Weights of a small mixture-of-experts language model, trained from scratch on English Wikipedia: 48 experts in each of 4 layers.
Below are experts of layer 5 (counted from 0) of a mixture-of-experts language model. Rows are named gate (a neuron's input weights, with its number), up (a neuron's input weights, with its number) and show model dimensions 0-127. Each number is 128 + 32 x the weight over its row's rms, rounded and kept within 0 to 255. Numbers have three digits each.
Before each expert's rows: "gets" lists some tokens that make up at least twice as much of what it gets as of all text. This comes from a sample of Wikipedia text that the model never trained on. Tokens count by the router's weight.

# expert 2
gets: "\n", "it", " information", "a", " known", "t"
gate3:094086129097115126056117089159135133173070112143083162132111167137121172136153148132112155105097130099181209101161085131126101082062121151196110102137128091169168098133110095171119137109150123126156128105143093077108115158106126133160117106135136144138072123154127103180129069081183193128120151106105116123103173186132143138122111087092136145121173137099109104156122123103170032065188
up3:143085103183160147099127123126124134125153134122089170183077119099165124171139113125145120124116179135124162143099150144072135118136079177124199171141124135118211145157142142173176108182097084112143174142153126094123099119127133119068132144103076149131117142104185108041143137109100141121171121089152191150166143097069123140103083149123064162088108181157183183164143169157123156098149
gate4:077160117099090155124066119078074155128125120130095166130122094093134127117141142109152151169117159098150194123175120131123051148154124174150056133101130130158115153199181111107096139068152137166168118104140106154061118144147174126164171121100138095100127146091154130147071059140155104078136116145077162091147127190089150116154128100066152130140141159099092136130106119053099169098158
up4:082147192168121109155137129141147163137123089149137145150171096129119137180148081085126138092143102075081087103121062107074150133196174108065108139109129107180075079108148068100052076103098111113113113170166099162182062185149096183132117103080109121120177150126145164135119116146174189131091146139093108089131128107122137112139132168143136087136108175122096139134146169163137132114103
gate5:082151145202148124129157147159086152130084159077098090093152096052073105159164131079130160137105122168163134160132105057122092146117175085120103139165125173152084107111082114140126128146169115139140139170140188159163182125138147090067111101143155139123178159110142118200147096139118122145056109149149163108079115139112193100137129148125202122159158101118141129168158138159145173185129
up5:132111139119117146111113113121127106113158084143148101144125145040121134158113140083036088133116150105087109131140185079111117008156046125132120128129180139132064162112096137161035088161106097095172104129117114159098184107141182138105153186084094107109116109163114099090155111128141207104131144126133178135167119137155134133136087111105134149145137096118118133146119141086164143161126
gate6:092145060118175126166131172128083108143141172162114076115093117069093076137134150111147130179151080072147205097154155119108125184143084108149118120169118196091128154141076182122127095190095132119183100114108094097159137130161186117117157149158130103200153150104122144173099164169131116176173128111116163126113107095160106095043130149118113140124108138109104117104120133126073108184142
up6:138108085139127126136098127165145146077116164141192133085129100175154112154187188135094110115191135128081114125109159106176137113096152161123127137087153132124139113158131077123140167125125120200084127082115131141146105096162158152085106106149106125181121152102129105172086162189096091198092168084157158116114061142096124172134085165099173167093121164172152162163158145124039168171120
gate7:124186073156171160094163042114101161150159102120161149180140182135134153180116046185089196118176144100128134073120105115120132130149153075095139121058134110179129122047140114142101097147118170163090133142124146146142132127075145138127155104178156121086135109142170127113104147128143115148151136137141129139135165132076099127145103118204085166123111174132119110110099068163157152154191
up7:096081092121143100103110120128148174100076086177141140119160119117074169167137093151164175125092098102144107149052122138165147082160115163158135103129153181094135146058126116099150098135212143109122146142094099111088112119172095113077114162137119101117206108116155025088186096091111126081097068144146091198121151093107128150114146114116117124109149137152151125159112144142112138164175
gate8:140114147135135075101094094085141067130139157120169156129135168092155154128160151102091123104144087086160112060168163123135106189092114141125057128068162157072137144166188099057112115129138147128128133096171073137158119119135150165166138149138115117114153158140136101138113123163127176135161065139089136088139098096093070163116149125124123086060151131182142212100084126092055145151108
up8:156168103140128091111156114138130123094138168135131095109126187148068173191129132128116156165146063128123097088097182085091106175169133133150149176110061065121172116184133127137114092134097142068136143160125142127126107124133075115089148107144108132152149151119123108120109088096083081046119092137126083112134140109054133166162080127104073115152072149101116072133114173207162105155157
gate9:146152168174114124222134153105095110168110153094144144134158097123116144108113061186125140108090140096102164107111144169130111170107082159136147109176162159125087162105131124119089120100127117159184112170146129145156132087094133135092132115104127206115107078149145144183070154175154160102042090134130103132119171128156147170149142116207076155156149170154075164155152110171165181147120
up9:177136116091158105143167079093155150099084125143156095196130156120119089147134074137061162088123062152104112107183185150108160152138141134154169131109137092145080145143117191129165114167031157090121076106135159173098178147070132060151077167167100165107110124151108134113141171150163115131079170129198142112175126133122181120105140120130152105103163144144125117123143103122149118083115
gate10:138155153134147134142171096161145123134121110118168123174045085152132202091124148138136126125147094139199167101122113157073064122102062067129136148151103082141134183144148107112142177142129140123085162175137143104126076136126138093146154134154132136142115110108135081136147096160098191128139072106162129196163110111117103160182087098162095093071177157076130195087085122086122152086129
up10:151110109133192133104154138108188126124108095107118135116069135121134111113127093099162088093128151159188173181164124144033146141090133068100117091120089103120100105115128136155161137105131147148131131093113092112146180098159138138118161173151114133103129045157151133193184121137110187089149100097127103122089088134108188138121182174108208131157062136152121156071075101124151160171136
gate11:105171171108148099125075162156086105149131092098142098093147136161164144209117120193142125097159126130170125134157118089123133129117132104145150109147076141134123147148185107161096165124122128093147184122118122089100085145173107167104088126127158087136122154084140134120148042121115110149206133105102125126190083049095194135185102173115122126106107124187129048119117192137129089098098
up11:119119163116112136137142085105109130054177086101127096097119137126168110140089120158144145065096082093173109090130110097119128100096113164118101121134151157111141154083119096061184103166089084103214120108143154074152168150123146131116143100109151074156124142117077051164158137132118080162130104126141132135149108112194081156164103159205135131148066160092090087163111100079129096134175
gate12:138111135114180104137144140109204144162103161112116131138149207146193096089145125133123151093162128134134112155147128121078101144064097093126191086089116105168133129120084120111136141083058086075092096162166064188127129149095124081096090132048176124126149103076163107161146120116087156157132105127132144155133120077117093180131134111120071140119128086121210153139110110100121110175088
up12:147072081167122092132161129112140144121103143180116144118144158077142095118149144206135101127115113124130128164127108129091131123146091115130124130103102123149189133116177144117201117155079133114130084105159125167136147157120111173165118129098126104092094076091170128058107097111094183186094106095181169043133117113067057122095138142119093156109151152117176163149105131047149166073076
gate13:123175165124151160159107124126086154154134137181138150138193125091067159165113177124135139154131146128159125148075111122097126111139122143099180137076114156138090166166183159158077078114163105118146141125123109140116154158005077184146158124139100118109164123111140159086126150159090077082107075126153066160102120138136149096146133104116104158026148139129117129124121049149101165107112
up13:125143133057143073137076103080157114091097147129130106154162132126127096137145106102111099131136114128114111163110099050106099125109134174170143151050133111181149134124162112094108137130115139086096060160172109086135143114150124124134175128137131146096139146163056133155127079144068125206119078200121161160100056107104173100088085106176153145118134091081144196133152184100115107127152
gate14:112097154152155119135165108136150105134102091202076108122141081142141136155123155218093083102074110152221104093122136105106128171137105121131069123169144158167158121162197110192128076072143152132121150151132159141116097141122166148171110145095123111174106115151097174166149130138153134177084180100134105145127105138155108168135134151093061128123122151115076144066064161115157102076148
up14:131165148123218133152173155151083078075124090129118166123145119177191150117103113153161095182173137093181165130088158079087107189113124114140127125132114071154176150088112092108150190121123140171086138110138089109141149164175137110137154089126148130169134146121154138158173170157133158149110115039156144129100136150127155176149145114110153132068071118148091134088086129125042114150145
gate15:140160126156136139145150102119124133193126128159151143104105155150082159147173108077115190121162132172131114171164146101107147146129170079141122142064124091141105092154176131106109087094125107161139110113094085072126124186090103150118101142170084107101103087165161073100071142100141161132128116098128210163124131127093176176155082152209130133036160120136170130079178122101086116116094
up15:121120125127113151082156112185135104152143122121131129094118128122157139164112099099145075120113127117134116167104136152119116181084108209116127147142181042115115103086093121112150169145099110156176191165160088145138154090106137122120080128128040113196227099143136135128090114152155082144076062101113140139095157165099146136167159163159164103086147141104116163117075178093068113127119
gate16:122100116173102094157120102120111082121095128110137147151132112137048148090151126225087108163098098155102188134160162117114142114144093104132104137113063116177164155125206145101077150167113122139170101085141120145131107124177139159130094116139120157136071108098112162161157146123084099135089178114129111111107170155099085101134202140075070201128133112096078150116073124164130073108086
up16:143132101112078122060111131105153137122081152135163117080143116110183128142159154128141091156134061154164157168132108133159164082184138138124116133151147143151145105132145165129122122093178079159215103148124085152094165074121182142115129154057102181164135160147110138132084211172118176102136126126138197157146094130146127090127093150190129140198195124174091112126134073115101118146135
gate17:169093091140073099120109118143157107158159122100096164100160176138111167158072116108125160128118087120093103090211106118160165138112129153202086182087143144139129088222149133114146139123090083123134124119192171156128145106170131083123060144162065105108094143092104164137142108105105114186130177156187066073113083136132147128149125122136128118169115104101170137170121173082116112130128
up17:112140113104125140149118099165126127132161143146110138135109164149061137116157104166180078150148154124128084155109127113152083160181125146165107133120096123100151141087177091127111111161090128169149165175146117163114082136101138177123160121133039173136155086092115173102091117094096195111081075110099073086107158128151168188101173138112079072160165124117058129212075121131083139132134
gate18:123128175086148170134160142076133097138113132138103112146099195105087107162142094100094129164151148195129167091114120101115074103157153119144095144123133168144066110178147127140173132131131054119106146103100152108168148144128137137128156132174082112101069070137168136138091127159191095121141129120160155167126173180141099100147174248134176126122118135104095077107092077163098074152132
up18:177051157140074119122056131146174137153104122121104169152116095165213172154126142119131135221097137122151116131056106111120153135112085126126118128129084113122150134117137143127096197130121122133101170141125113103146150134159171077092160139100129139087075084125144172122140066145138098102066151127161166068117177150078046120117153093118145117113083079148163103124089123153106165132167
gate19:139092147128161083139136082105117112135073103154166131128129076112138089071144132186158115096131132104092077111106083089155123111189137163189082100114164127141161200186161131094102121165123132164126059105124104088134092131120104122160106150176152154139136126184196113169187164123153094119119148150134148105119093129110179101081190164183125174153100107154114127144145034148140092131129
up19:150081120135112132161084139137139113140132137129132150067132132114100086165119088109088222117152093109100131134131157095185207183112078199060041152123100096092115143140104133133128114131089132146075147161091091177126155149127133121106125118191187116112148100112163164152148094140106100117152103173141129121098092131078124074133143099142129106106089085198169109104110096115181121072148
gate20:119115123080173096114158164135096129082162150115096186115161173176127128172175178168163161099141174118191120119152071112129125167174198122194162119107158138196157146154098109111072145125125098116173109123079147149129086144068119147134128137101164155121130133179167120075142142151089115164167057136152086177115138076099136149118071144119078073088127088083112137119100115123109103116127
up20:149153090120126144154171185133114125131188125095098119172142160065123099097110106120080173081154132104101165114147133129164102176138095116131105104129145103126153107114142153192092133165075141145130114136061151119095085140112160128091103169135104138147141145122105126119139174114188101184172027070157157145195133145171120163117101130076153102143182118094114146152151040105147156076077
gate21:144133112089077128102179096097166075094128118113133154140199110132135123118116191133167123113111084090063100162157210119116127098131096156129173110131134124126121119181171134101099159134041140100118158155170185073142150157090077163171072088171156112156114170139083099138130090173071121093151122144139126198156141114107137119107130162146117135171106160073148125182127102128120192113124
up21:094111086079086110086041139114113116139129138088154117147070065080144139113109174089128131107114121118174128094119192115110104135170104110140068125091153119121116119144130082131090233143098151118090180122189137124108099153122167122174154158124163142176132117080114180149118071098154142123150152150099109125091051183141107155140112134147117131143109098059082141172158144134175091115161
gate22:074106203099127126152112111094127108099135180140070120127169139141143113120105107145182147185120077179116128122158139140114136112152100059162106151164141109164136102075137166159112141103123105168121119102110105108145082082116133164140173053155163193097159125125086076092136158124131097117139140191088136185089102173095122174152149145172105142150174096106122107172183166114068121108203
up22:162097221127154199100137132109149136101087179111134118105082105112128109145192123113108136073134106147080095135115112157141148158150109103170104163119106119172084104132211126083132146120129156112130117135159168128097133101121111099110067150202120103155138112181110157153091170191058134099123125094164141140169113146122071157106104119155157160092171154104125151144127231092157165147145
gate23:173158110100112086172113093108154152145153087113207090127126137119103092106129087170108108103165139096160104055173113099079119134178117134149145131148120140178081096071137109140123160081139108089104117097165109119100118169055140115111121164109096072166135146101148159134120083157125138162212144107118129134106141109111134132159048146055102132075106177095148169103119091059122121183107
up23:144135083138107111129147171110121130133183109119149130123120126126112143141117116075107179131120130174100147079128172156118083128192126179103119155142119127123120120155060189148134086137155157115162042134098163144219185160094129169144135079166141144103157122185131117172106127131111132197074129090095119080185104172143137124076191137169080082077119188132138111121102132171106156168114
gate24:138138203157144147167115128060169177154133130085162128106124144146156168135060118099084110125065088127128076039117164163153146146085108131103075153154097171144161073150139153115116148112124124161109185157127129180071116127118155131126103140082109164162110148168153134119137121159080122097201061143163103087171139101207131129144122150134109090159172145144072177128109151129109122150115
up24:086123075128106089082136176157129145079134096137176172151109087098075127164097075156090191126093132128191196130171114101137134150152103137123152081116148106171132178166121165097126122141129093160114169090111128088092166127108122115156139074094122115155094104153096195123155145115151126184126126179151141152168095133122042111118102077137105135106135119129141085139146117142199199054138
gate25:117116146151163099117137147124135059135096115154140148163124114101095119110113128120107157125135157117146207108129137133094134119094132106144155118088090134148066130096176133142101174135139126135114134102150056172169133079203174122210093094134122163170081186152102103148178149155114160120196129139104186064128180105120088159093087101125138151040157188172084121115167135143079112129130
up25:174176114185160101146136109174132155115087137132047107154165167121170138134133082141102165085127100170144175103131132064113114122136092172121116128109107163213116075109134147202073157147137100178075120093129124148108124157084118096172117151128045114194113119081094060100159172167113087117097105106098124125158135137154107150134147138104142134135123102146071098142155106082115103180132
gate26:136140106086095163127129143142112097154085067071103179162071132125078102153185102127152158113167090106150114161162118111143126126135037145195150069084168174138092131112115165137130137107097156114129074174122101115124158102098119130089141114104119137143106121103137162131076115080134200113088195178123150107098065109104161093089127090128123107164116124157132119042143154082139083087105
up26:124060109174141104142198080130109119109150097192139120156150097117156166126136160125131102126140157131104113141092102159182139094125092121129128083133116120064150117084142141084107094148130176150129176161132112152184123129214115094194151088150130125152129125139091076084176028098120159180135098141179156148127119137126216136119195130173128118175117159134108114075139128184119137137134
gate27:141116088112098124094106135135120147133131104096105100167129132183178157142134113129092171102157139112133112170151087120117144138162124178140182129106075174120181167045072125141142150145063124153134178151132212106132172169150104162133103113155176159157136083145133175141146109176106045193132116145149144132108133084175143143136074157112091154106194133136090103135067107104113072073149
up27:139099140074142167130058182135128172073098100155142135135182076118111127141137115115113100135119132094186164081145153095119108089140118100167149159072163068131108121060127106123107066107106124136088063119161126146118193118205139106133134147161150195129150118169113154121129104131082147140128150181122076116128111068066135109189079170122129139158119095121078076140135137104099143195118
gate28:147162145142125043147176155106148170101086110103101137147184120093187140104124104122136125079168146120119177055105133088182079101106089085086160120151104127128118151146138082142155123111128139128163105094083164152135141178101110094102143155115149074113065121157105105115139090044162135103104149115162108212131121101104086102145087129133059200124114199139128129132128123135142109186101
up28:108165133141158098106122129136109084133161191188103114127115080198144128177155116193121126110178120109159130137060106179120195109126145110120177177160115166178139174152151110149187122113090105138129142130134158111096118118207118116104122126096112061089095100080155155123086163072120132088128154057095076145148115157107091161143118126122137056116127158114139110148150106174196147152164
gate29:165151105141117152175107156141099125128115139091122153103140122075141113095125165164129117125127186139111128099151079072113181133094132076148110189203173085110121153061053163128171122112143134106119094155106142145105136139080105131176185159107086125122128175183153127067063187156106126110054145072159155136074098133085115153118181113122151141164097122141116205122159119101142146129140
up29:176134135098157085180138107095090121135089127099116178152162071196155137124098165142188184098125155125219105124135088155125152116171158153106108172115160150149129116146087113184165127109154141131126164159126108177127084133150124094133113182140123099101109133038140117165162159147158052132083138083152095089081124163155164145168106065127167111142133093155141133130124124109154057085148
gate30:110095101170125099134057122146147119117133136145207163120165160091061128145157121121140093150163109087107126123122090125132157194087163068094089140141155125123166130177184129162146087124107150091130106175105057159120188168141171094156076064100120100156121098178126104093089166157084175122147150119112114159119152156058097119093095143132099142179130142120123106165115067116071149145104
up30:124133080099150102141046095177082146149127139139135117132148053252116150124101110122158091103117139122131128126092116143087169146188079148084150161110084119091127116129131155058203088153152143152165150161140131134153116145179094153159162135118193144125070144172146132099121127152106173070133116173129098152108123130144147095163090158078094148119141180143123118095103163125092138073124
gate31:173183118133133183103184129154129087093125165103179109133176151163126079128112173079137114110154150116053148150125109136097107137151135085148100106149085200181097113149153091103158104156137133055103134100173145158100115105102103160092150136095154099123088097118146043106098114149148126054106104223096100104098182079127145106137098082089161157141131125122132139148095088145137103151145
up31:140145132108128132154127135071131178163130073102132177092085152122179125131115186119162114126168130108175175113101104160157097089105130080107184187093162176079098154135137118159100112142174106223103094116126135068087153193197129122178110124187084197121119072131142062138188132138106103075114143148150093123136125101126148140149144112115129123101165115125109123112081118164097108126089
gate32:128094169176125143107117143141137085142078133134152142133143050138167136133109110148132156130093144096142122080095105098125129145126120142056159134044182137079107127169100134109139122153094125130063098202108083171106145157120158044132095145090116142131170161119058121134168125135125123097105132158141118117068145120143133148110154122192117164116101192050120108155104163168144096143034
up32:154152107114138159126136100166121095111185115099127190129031123133137138165132113072108111135123137135162145120135167155091084161117110141211117119109147111097117148127141148101115132116136173076127146159147114104126086125134097136118119131086138163103119182128104142174122174112101168099192124136151090084037134206132095131162138159106179080209168138191096112174169052118130105138148
gate33:133113067137164173161124146188124140144172128129147123074139082152119203109117099152167158145148109089076137082132115128138087107096103154128153089131164103100140131158112134135150119194076114131128118138089124146077086167143154119126120149097147133163150161136087163111093110094161158151128142133148157118132074095135100027004133061153138067100128150124113132130056091091161126118110
up33:139131132104217102147126155176105190102125185095084166132082117119159128172148049183086116130157084172122148098065105141133186128135118158109072101173103109108142138130159140107188119153150168159143164178194118141069099078100104147154101129118084112113084110106174127120156091118103102121079109178143147114085173164147101128207122127120119155143095125150091113104102105086132105117143
gate34:070103094119107177159138089085161146125172104130113121125133128188053105075115172106093186164142162175129193114177148095189147147137140108125101149090136187084158169080105125105153147137124129098182136155148085168123082092184130141083180121156109138138083129069137116112083108127115128125124141142116123121092138135144098159186128133168085119125152131027121128160089177134146135179166
up34:157150118137107129060127129050166075135110163174104184098088163099160077103199098113148137128120104097161118106145110122091134166136130119159087131131102152084099124107084119160098099126115138136142157117124119163161147112131085089155109113187144111137154123173091162067179204187099146092105119111139152165164115051123100128078162179076072168177104077149104112180140144135147137122146
gate35:148088097131103144167071136126115115132176154093103198074171153081147140204164070091103123107144100121119132100116070124169101086123146143145200076088156111114155113096102127094136091107089140117162126165062119144150126165152147048082132136144100069117089145079119104112109084121063139123107149099186105144154081154102140134200155140114125157145155081189114129146121146157145147119148
up35:095148163096134135112058172132117132181070127107141162129098139149114116110117172121118118189159140140162071168092131097073104151113103144126158078141177143168104209079120164139127207177102136144125139123067135123089101134129072197114080152109114126153115136117165127123166117088159113124087092124155077174130155145166111156155117156151137077108141076147137171124080190151165071081148
gate36:120142119100183125156133141130184171112203183135137161100111136107133101200152134069117128137145087106168106155150088083161133157128140082193101134073133172145121145077143117140158091167098157131143126183093161083138115156153097107136105133200151109152102120094162125084160156155114183139100108135133179168136103163166148142151080146159086152092173121138125214099170081107087107078099
up36:151112068144187152153112125110146140095122169097137179098127079196082145181127100137184116168137171130140099119146135072112101098177122096108092028160102159104146154127075166131036150123134105099173181141112101116145084121143132107148145114086140163122153153113144182137128125108118164144086093062136066133181151153147129101171116134109137115086176116134135102138189128116141133087073
gate37:125117096161092152168143192148136128099061214138091106164161105126100177135107080073135173110148094150092173073163135125128126108154123134123149168163128134102148163100052124111152132092168097090125102117136173093110129096118114105090133080148113092142212135163083117201136165181132115144084137138106109165124121166144171061099089145110117117158077172191123122117116116095116091147096
up37:096099152149118135177034100045119119121127100119124168113098098111139125121084095096095094133127131150105130130194114175133121171100110142127131070159046131108066123141137166164136099135166076110150158176156144139128141122078133106179169116130105094166139129108114102137140082152119129169153090115112124092087133103119125161119133139164099178088127156117123150174165224208123045125135
gate38:126120134174187154087127133092102130140202131168109129093163071102174162099155155129103093076087109145161121171187127152096117110132119116195132197122120160172092174109135115142134113122113119175125138156153220126081165133090111128103129078100123125138058149113152115142097132153139077122119143150134099172082129108116073166150091084157200065131130167093126109111144101124168202134114
up38:172089065090113138136187083138126170089143161147158103152155138131082137094121108121127115179150144092069156118120067097099099101092126162098133140125093114158060125163131091149137158054130139177131090129171179076134137142139217126116159160165107136198153109154120135148141066124191141169133125131103111086160128121127153173106128113121191159228132098114141129159136103081129137139109
gate39:135125091169149137133083141166101136119135148100073163154108141162065162109099110125107138111120096101121169135078071111136149071189206132137103119134120090095089138117138146136075217148074164116173152179128181092096122149146155096102062118065113063109153131072167139135135128147047132163119141089089143169119158148184124094126127105089097152117130140123129112168096144139123153092076
up39:073081111072189163092168162147126061164113106121211090068146058069132106104162143142116152143134096137099103136163149163127136074161175208185081112140143146127134097158116161085110121106130169131075160157131119080098148111200170119160183107117133143117105153099152127165102130101156148104162155079164169163103136145104103109162071146139144156144146102099125115141147087141122143140153
gate40:179110122129172163136156110170154114087121118152080133141155100081101131162134085131163111134068188121064128164150120113083178154121117139097139095112098155119148147101122168112053106141147164105043137151107143168076185123107126125106158148149150125133116179126121103137168130162077182185134153096200133088157148098115111154083125199104201157108153157133141177111069082111120113111096
up40:160166085177100111120118127127146138116126098163089176124178147121172135173076136093181108119091122178087115146127104086092053158122118132126123194067097062125146095126132146194133058080151108176123152159055103142123172111172156154100154080080103097131106148142156147119143158115140166132103117153113152100184173093137124139196107142161123193150137111096137124101085121144173147178134
gate41:111097116158075095115136144072131124156076130072123081187159097156146152176183179117130061042107155084130103173112141116140089083128126112156148106148109110125179137152129145145130116087117103171184067091084145158086108194092097098113099162141139120162122165133094097216118127088161142128156106105111100099130108115065134196152085154163151129127143177148163138110094124117137104125099
up41:170132162161127050199108100098102155102157110163120199069108134139127103074113131148091141176132190146092129122123140154173109105121103200129118186110185128170098175139148116120106135135139136187161145131121117110151086146092124112090121156155134085085154086139128152100120076099159099198142158109120155185072092091113120080129058112097172123123082113137105132100121158175101124141189
gate42:188177134139114093139093140191101123115100119150131115133083135130198115138149093121122165144144143152071130162155107145114166112074142122129133148072148168141094162116132103125213090138148168121077105144125124134118093123195141107076114200129091072076093168107125074125062100125096083127123147181144143202073162108161140117097112077149103092103152162103061104108129082170134109130132
up42:137123146166057137134107104152102172130111120087142104150143143083168117146101147094145102124132151161055111125153129152108168147165153093100123157188035146110098151132116198110183125196171053121152153135114094047146125134118158165170188130089123143132180109175149115106081077078150151191114070112121123178085161137150147140116094128112140117126136120150109112141101132136174127120190
gate43:106104157151149162130113148128158117170122176101107137079187132098148117129100109196111136151159131141178140054130090141110142132138082054074112206171181089134180122116091104143152143144093115115132126147074134161077150171111168084171137158189188124063102141131099134206134110099122174109084084094072109100114046122138128143138137115138110106140152101124131149106105123133122136170082
up43:176081156100116096145138122104146142118158132077116131160116153101178146169176150125150138160194134150180107143217149121151170139144101138129152183115112189112113120124126100181123136114118148219172060156107192061118128092105131096102151128103154134094110098142078063082120185134120085155114129192156085118068139127136156136146149110098098151133044129133132122122154116106094103154154
gate44:148116115117111103129119149147189128126099123109097108132096101092124117089149131074082167187135109112131117148163129160095136137141151141120071152024054171144139117183109092135112112167109162167158096116119137138232178187116151151161116146087090182092121178152143101067069129123133141101130105130110137167151119123125084145145114133090121157093180182159109056151145155133131101073157
up44:174109177129050104165167169065095093109108126134110200131135142137144167195090060159114163086155114050172104142169153158076097126145139071124108140125097092082105122116123128136143144110145193134128162166158167162139123111109113093184089153146143148122204102112115148090118155128112185216139059119120151122169117141116121139116145120132132148120070121134154175155161123096115127152124
gate45:096157157136153143134142161116166198098116070118172145102163140102058149121101103142103175094188141148133153126071113120083109182148184133147131166135137123159149121118098118100122148064146182123165117147111149108106097081152149133121148135168149079114104116124117124110144140170137183162118115058149133147060044171184133128127166198097109104133114150207204122125117117154110147179109
up45:111144187134192114118121172162139111113170102101187180138042108146104100130113144119108169114099064150154121157187145129125131073153163154116131149142122181168069141132157063133152178141164150109171089105118168112101148115122088090066123148123145157150133090149151082133119213160173149129149161150121109161133138131132072088142133063124146218119142146097099133111126125105114131079181
gate46:190120142142047190151146153121107120116063037105072100144146149137094128091143154214126159127153126132162145107178133112109146094117113084094120111125146148177085139121146121139171126133133177107090146127126181069131105118111151161166083144078148122148143150151151097135132112142123179132127138097095124190104142131128097152114115162115146103073118136061086152076080088058095068097168
up46:147118120184119164141161103134073179177120099088101075099065136159151169146133156080163179113115161113127162187153134150177094155152096118134151068071134132152120067090183102104154169133112075111155104114114128119136160162132193124089080111143154125134148105182134091137166137119105206171134149158164156119094105064134105084144169150146154088212139135118141108106138125118101107176130
gate47:109117147150071158129131133154202101177157138088127200154129149135094149089154133093149144149154179110112145084115098132146161144140110139155091162149178078089112075097099122186117126187121068112118102124098120126055164106117095181099157139126083128068088129122149094157146072136095139141133057102113117057092115135074149129153130147142186166140155108129185092117168172152065133148130
up47:114064051177129105110140152137168085133143125145207174101088142134210172149148161140163067128091142131153149111112075148152124133128126127103115102108119165135086121159126120137174102130176154157161120127139128128135130078142192142115084165099175132149190089095099127117157176129215183161168147114111174154155080080121078133085158171140076142144119135122147081092145075129137148115124
gate48:085157135121104176104136155142103127151070148149176147127127122180144176137135145132151155131090155130120108135117047168164074155160119073146176122088137147200095107154127089124092162100135147108134149147201127197098101169082123118101121115133183148159170183145107080096142168180080159078074196126162106130105129138075133182152095156165093130155158097191134154128139099117102121148139
up48:077061115163135156160124067148106062165100143137134109065104132104160137129157138120106135140128109081176082061212152136117118120114172146106195146125134141120219097160104154138136168137172079126117106147139144143112111113138155125169213200119089145111133111161129097112095121102077100120110103169182152110148144128077132086093128153118132160122144088157060145152145127075119078124117
gate49:158086123139168169130105111089147113097123148086145163140069071103081183123100153137099166066112134195121113131203133176082102115115110119144112135114148162094135099159207177087127151082102152151179114150143157107118116129065128141110191102147103096127127098190055147124149154153108090115095102103172091173144129119138103137133117149151138066130154192095171159121104113123151073105177
up49:151178192161132123131109112130167113086089087123135165165122109118104117116131087078092123188181086114145154089120094120130092136107141126177056172130100153145087039072184108127102129125124103108105145117098106095099144155165134154129169160129139123168117103103085184083143125094107073086121102163060121058100133158109115122102095126149163097074153135126166199157087124149121123136190
gate50:088122133156153099150151117124143133154134094096137092149157157161110118131122120153119179118078103108165170187097177136105122137114167145146049172107174116118104123081177122164184126165106139125133139123109140174123132134133089128172174137080148100092094084102163075141076108200140076184155080146140119207139140140183116152132029150127136145192141175120148121104151146147169093093168
up50:140188096073140067110147110108088159118117172090093154146126137135114078082106110129168103174110180178086051143132159079137169091156165075161137130160114103120095121178103108120180124090115160089185058140121148165105178122088116095094155116118072123130174115115134117140185089122141106109132067114150040142133113185124131136124158087142084122123118109113153108110108152197157126147121
gate51:131168101117082173147142104136089156084154104132119180118155094134123108074127144153092133123137064091124156117154130113095135117193103135089202122071088132081204090109143135109083150105125102093110141155117147071093114059066105072122118157092136149127186087121149104141130081105125153073199158186122111138135090183090092102120135193123154176160162151115148113095165111102151145112125
up51:096154079111175186165146084121096140140177083109130140190124116128123109202099151102135110120162129151124136129097136145112139088120126122111095093097127098075154133119144113078079108155093084139170118150114146065082113160141110126160149127081087123139131198104136089099099161157135098107132093128128193204102104169153143108104177178090157093114201140205125206158187107122116145112126
gate52:135117153110089152099125146163064137135116101139086077140143130096193150194118122139133106130150046094152194105178101111141106124133114163080153106149089135081136128118167122087074141115149175071153123160118162171092091067116086166092110111083147115163111131141123115136134116106169063107117113090171099130109071134140141105141115098093052103138124137040107152070093103132180148118170
up52:173080171099151101109126191115088082134156144108136057135067138142124205085159142114126147157124155135098157125160083131146202114159153130127123148164125151113106110127103140138111163105110125138103094147072119169132111154190185109180171222188120116148088159118114113096103146074090103107156112171130175131161119080125101059112140154120057159108081085112122165143135143121090142138102
gate53:101139132126103120116152019136086184166128057080156124179145082100110156112089116150117111088122166127145123150146055119123135085087106086129071150063126098147176112171135119110128132144088132102121078118114116089020136118134088122095153161137174105141122147135152151163111067099146124145109146079109149134168101141147117113086117086080075146115127176131091116120107157176101180154154
up53:143182134068132203110152159146136196172177168204153106151153156141175132141107098113122223123104147124154118087203150161096137206127068153121160116126078202101194102096110064142132117091153077132131137147158144130138137119129092113188151128186127165103138127116134094117110138138126114178130163149085105083105148093118095142113131144106146114105110176101110115166125131123155128131160
gate54:140155139114092138144088162141153119179108110120057127055168123084166181169085162098091120157194158162135138131073180119104095134118161091146104187072143154085100122109110064160132108144090137112129137153134120170173084156094102135078110164109079150094106136094131203119148126096165117131131081166134157148108159125168110118214102140128100077089167144135112160105115115133125161096071
up54:126113115099115105123095111122110140141161099081148119132084106152131128110077174151104164076134180165133131138087141136059141109122103108118143173121158117152096119107092126113137138047118128164171068166117127072153157076112114150097204128134178124050144110125079113135098126145074092175166133117157123126112117102135100110147127198154090084086200080107057139135093090162124048103126
gate55:114131085103124121156087075134197124151134174160133142182164120108121146085160125122192092157135096096128063161096095173103092162065088139064139160107132130081141111168081138124162153152158089119162148134137123154165148114117143162167144111168118177131111137146137094143159137083106164138117096135222101096112170121148095140163224183167141091148161182093096102134120142113163087108108
up55:128163122129177138141093177148148145136097174109061125129117085114080194086157096155133087146101185066171141119111180093134166135099162089072124133131153140054108158170235134142136129149210146132181138086166094066103142111100120121147138180129093118073102149143097045157101155099127120137116168135138099132145126142112132144091145121145147093138143143125123135136137080170163096146097
gate56:110135153154104102137177154155164149168145102142099096116141129078141135103127113108143166120151142061134134082152115159148153146173140145143120119131194112137088182145114200147140137140139159177104096142067134105166133115133169187142070068196173118142050090123149109157097144148079141123110098124106133127117101177132175200106127081108152218112189160163132135124085148161139107193098
up56:124105155113135120176113122184173135131119106113104103169117221144163093107134099111125097110084178110186192122099158160125159107129130160139124107148159126130095112124121164173111113124143148062140091057072145107148110139154146109175110136135095103150141134145117126113107077101129120149150075176247151135133179083129079162085141094099200164156164149080133125081134090132147180143107